Weights of a small mixture-of-experts language model, trained from scratch on English Wikipedia.
Experts: 64 experts in each of 13 layers, 4 picks a token, a softmax router.
Training: a variant of Muon for the experts, 311M tokens, 4751 steps.
Below are experts of layer 6 (counted from 0) of a mixture-of-experts language model. Rows are named router (the router's row for the expert) and show model dimensions 0-255. Each number is 500 + 50 x the weight over its row's rms, rounded and kept within 0 to 999. Numbers have three digits each.
After each expert's rows: a language model's description of what the expert responds to. This comes from a sample of Wikipedia text that the model never trained on.

# expert 50
router:520477460507604451575564528464456509423464509461451466472438477425542393575514510477532492513452475456519379457504522534495422543571528492523467379578566406468505534468413482485507478415554513408483520482497466470554510502508487449481528482413467533575532492523552538516559420514492610506466463517451412427456472458573550571584528395505466514423435470485402465519457490550421587486568531543444439401516575416503477533505587509507457429600494512514530449559510544521507448492522436516521451592506473560523554474526547470573520540422501465429561434498560543519584491540565542539445462478528533490432537505448483411515486499543489554451488510441480441547382561547520414458474440420521514473456522490502448569438446430556404552426520509416572424485552474494534551441552521
Year digits and times

# expert 53
router:410520513553479480528465492493480422515466444448523444421482474542461497521466457561432591488518464454468488548463490459536506521625536512507443490558558531487507495473440524561522573438515538486536464434477500417495533534462423518507559581476429482471437464529481384509492613480546454481461532574389505410440395407538481439466501569431410540473543515512529446526489553420557413454488512518489399601508461423601504434585560530532489528422606516556514461393511511501468459600492525549558512618494475508444540517527526526343482416511461438515543490477508529580551463514527509536448490434486497486429526399473435501519536534538475519620512529429448407538490465408464551528527525401549505485545555434536474564412505482530448547444497454462488473475492574465498574506517490
Year prefixes

# expert 3
router:508456425475437563548483514411538556476464559402501560398533510479499455543456470516525536424425476431540425440515529450510537413532523442449430420540496427438567568434468437541552556519608542487556547514467591477471548464588555496432491520557448566457441488375521506518590494543537456478443559456504503395479544480484590423525541413590499546465463475536551449606523479581496518424479482545489477440444482429519512417556519513454486375576516488542439495558489501437587584572554535471549496500508506508454574529484520493579532543430438450463515504578551477462474445441495582541564495494577544495495527506479420556530482465485581478558549508487538459463421604518496467485461452498504483463385528431538517446526465573493474481513470521457514432474524496552538611518592560
Music and media listings

# expert 13
router:525483526479541564544427476405622564454445515428509465420503482610461465537480404509496524517467505488476478508498412585549484517437518434454464428584505383378568511426524469446432451402540550413482556499504492415561596489441528514473600564456456519452487382553574449476477543437499512403450532529459495509443427520515476567481516488540504517484481453516405545566447485435509483432451487538476457434457516469523575453514494518488386445469495502556447443561517526566505453565478528487513496483510490500568537481494556578492469436478416463453507460579563542556463588568533441579460527534559444465533510490441480429516533488522453441512456513560459419543561417470477459478538510505532516514408500456603572380475421454477427494538513493537619489467485425497465570483528520
S-letters and inner pieces

# expert 20
router:537503538558575586520438502454513551499529550437433595409460513589483533563515469443467495460489606524429468484532538575521491456504515598461435521535568560419369468443552555460515438611570518527437528420479527411504542453470582518450460499549425554467512461531495516506490402457485524618460468448424465470464507488553475403552559453509439504492475468569516521537501500436465469516453492484454501513428557545493451453570443533522507479557456532549464441479572565454570420516504453413521451532416496490499579500583546503505399627513477494482441521480537550490439512500495480541406557522550506444534497577512454417564497404486459539530389512521442595548480444453505467429580457521472550570524496507519579606440552503553465478394465550482508432479563503496543553445529494
Articles and word-initial prefixes

# expert 46
router:554474498472563607548585442535537503501505411449476506557440478477531483456461432523469494546444464460528540527516480449388475564456592411463503446515495437437469490516443428489560445447563564456429498435486457479571556495519519458454526501514494560466619486530583512442488613497404480494441497493522421453469453510563534446419606416522479518479419472464466436501494566516434486469427539371517471462515594403553493486514488553408526377516534473573510448511487493465569556529528456483556426514448469524528496434541575568480509454437454468446546449538543526499444535588539584558465500477537554427517571503523463457512419431460448513425462546538409473497470440530533547439394574423442387490412489446544424581487467526498426499544480547543495482516475559503455462480537521
Name fragments and years

# expert 6
router:483480594493453453513493539470413485491440448517565441529493480526544533470497514462473387491499419540402593470541406568547502528500520419548459557513544578530569500521458498466499495481560454415459521499445579592523487482477490476574572532494484557552397603519319506446452488468498461426544434544420539555438452436514528524553545568410412485498399500440466544466550541427489516523451544530474534484518439561591528592469558498480527543448556608575495524525492515472399457536525477504462500526509479525492538431462567492414428483566541479518543483426445506537579504554524582552468466586528413466463537453550504539557495538556422421458583542403500417503437490473475549506522475447479522608527483471508469491396514435552449418588539461478472478527498461500480510460535552
Infobox and proper-name fragments

# expert 59
router:505441543535515483556417411460539445436443443453493517458494495463460547489504446551493399458450453421454453500503423541511434528460536502424486414541578511445547527438525476433592495430514505450440571522562583445477573540582452542451518580442532528470486477512580443559606522505528472538448498542516440473460430554523415445516517419414488489436452463468515540535475494483474462533507460536425391504480589486465572505476386471535582506559504418526525521554520532577482429451545545471521515496425481523416505521453550516544404405528405454510562451573489478585446438428596473468434494395585450572518512473489458493482498576514533488433465502526530471577466433542479425517447546590490607514538426488477449487517497471566518632564507522480564502419504525483529456550551560
Articles in event narratives

# expert 22
router:439469501511496505560491534422572481424412451404444477444563528491489481476576519503407481435410584510376537533491403503447463486476531422531376489516467470461460588439519485448499478549537525454453463505500543417535527540554539481442562542489439532406534455499581500433418576436448532459443554394435479426443529483484492536425553472541451540471513453604423521542467536537488407523428484460506437469533574417587503434515429543508568458555412483524539448461568568476554552458522489588525540473478523520500551535467521561514498468468506497494577447564588541420484494486490532546461495576494468421560539492425451372528574519475503547534479536542450439463548526500515485427452503577582552546451556430486498542470543448542495481485450500426507402498486557503627461530529549
CJK bytes and openers

# expert 32
router:584435483473564547538476471483572539435448474461449485515481425526460458491482464524500575431474512420449411492551401505457436570491602457424475470527444502393505542453446448427553511384502558415393454424470482457485570493543553400449595531483464505466539423426544466434581446464449524478454496483498473512458448482458456503457571500474492539450538427538454543578498532506456518472414473478467479497487582488476534435534461566455574402489459542552460399516542520511590457555498484429533429514532440567458510492454524489533473466493475460434592469566533506554462588463520619513451513538510417448523552541446431441548564497562474446439488621574526485554553517523527490447456597517578436415514569476503605505517441410462401502515475495481530483508474480456495530564557524
Clause openers and capitals

# expert 4
router:449490542540519407514483526516438546459476559413551520483454490464443468559473522422628393483469439518443429478535460426503559526494460394366485586511487589471515560443564568399490464552481538499452526516481468474524563437498510564446527510458587491503518524435540523521491479542458585551518477467501459556579409499534430427489480433474532411484465520495487525459528562475487492548563384491447547547454480497456497463507405484540624471519470469571449532523539513502566551600474528487496427514408514569465542447449451479518570471523524506543441469551500420509521485461547400534453421500410531436536478562474461439384532556469560430554461505596552469541565480459437505487504579566392536517535529473428550527455426413472444510444544529545563504469543566539488418423505534
Mid-word English stems

# expert 30
router:558421554634532525536484438469477462462464492487367455549449366531469524532508450482534569553440466457504431513452545569471472565501508485459498504590514549557567542439448454485548530455533517520447532389447513558566552537484438476471552517567422591455549532550574458494522548456451448482462442502459436502488497609431561507471580513551477607491527607515446560601475486476490485507486499568452494396452536487583527563591529577479531516588501462561516474506471522501432519482552487430484529552541454534451573478402515547537578535596533510455543454461532573525539551564535571566498533557516431458482503471403466424492566500550502445557535517438575464496489565543553440454426549519483476478513557405566377551440514490518501516495542433504498419514420464496514505426557510
Table row contents

# expert 42
router:471565433441461593566577518466541459530464557458489496520522553584500516464581502440534452535444523495560477574586548435532516459545470518476480422540466487452424552524509450532540469426573586459514479574542448430462443487486510534463508536418479509611520526467493548484509511435489547498457569481599416562478546488540452503456431468550521568479429425472460503475506505531556532486491522444564498534523540509466532514512525602514474395560509495504483437564463485584527399454448511531507512439489502540532609476563472526580442450462441460435491601555572508466379439486447535561462545477590522615516512578461565502550476416503540516429448441485473445527479505488473553439418460608544526493441507582570573407593527476528620545509487488430503450529587452552535475599585529
Commas and conjunctions

# expert 31
router:575455601423539562525470441445497506439445408468499440484481477454517524536475554486499489534429506375485427504446541477525442540671561474482446384535526461457482549544444481453483500541585487541457514477441507425428444460585563455462498531553499553550520484443556419473491393422433472520415552536476445424400526438565506467430502521474564483538560516440434511422518493493461449449470544449474465421579592465543532486585593446494479458543557427537494426545467559510486549513517452455569492490591394546540511536482522505493437499457534474465550470527566549455490473451485604495451434464582469470453505438444464540501472507521504544455512550483473492473498470571561459469502507404569519456416567418461505463515483577480421547523553505403530448533525401482446595515517550
Line breaks, acronym capitals

# expert 43
router:535418550500573547492467456475534499441466455427509527430485422522513471537451443483482598370417544444438470548597464443474534521527461468441447491568498503399486572470458494443480577568533596443522434455454498507508620530528525429426506475521448572391515460401497426442579584424512549524478509450489474503472473474402566480496516531515435571505492436533441524536414550550408500448510546468444498510450543484592486461544511541486494418483493486570447525533534537477615557488515467487598471589437450498491555465535520489575470473449469377437559389529571532517545576514498507516471555431521482499489527542453424458531489492511555468488463566519487424537533493546555505479419587432561546418496569452477488495447467510518411507440414524452443477455500502500549458478638501
Capitalized title words

# expert 15
router:536444569492565477423438470466492501489532580453504476472474507518430505530514466461453537524529470544409461413383541451603499533443457475438447526410537565566412492524460525531591565431534566469450492443539485384543579412478403569517511540501404435416514455495520524508563593558590468509501444583427534486536423445561495490499521478510440496551471497517444443524486563503491439507456495511491601546489499497502534456565547503588494537425471475478507467513588508490560399518406547453529513492463453492453547606429532508417541451453484509548488485412529463582563521509539409500524474440504596550484570586502487435545501508566470364510425516469560446536503532472457454489463559433503493478610486586569535443444497478480485574496397587532520518464482482448499420471487564
Mid-word stems before suffixes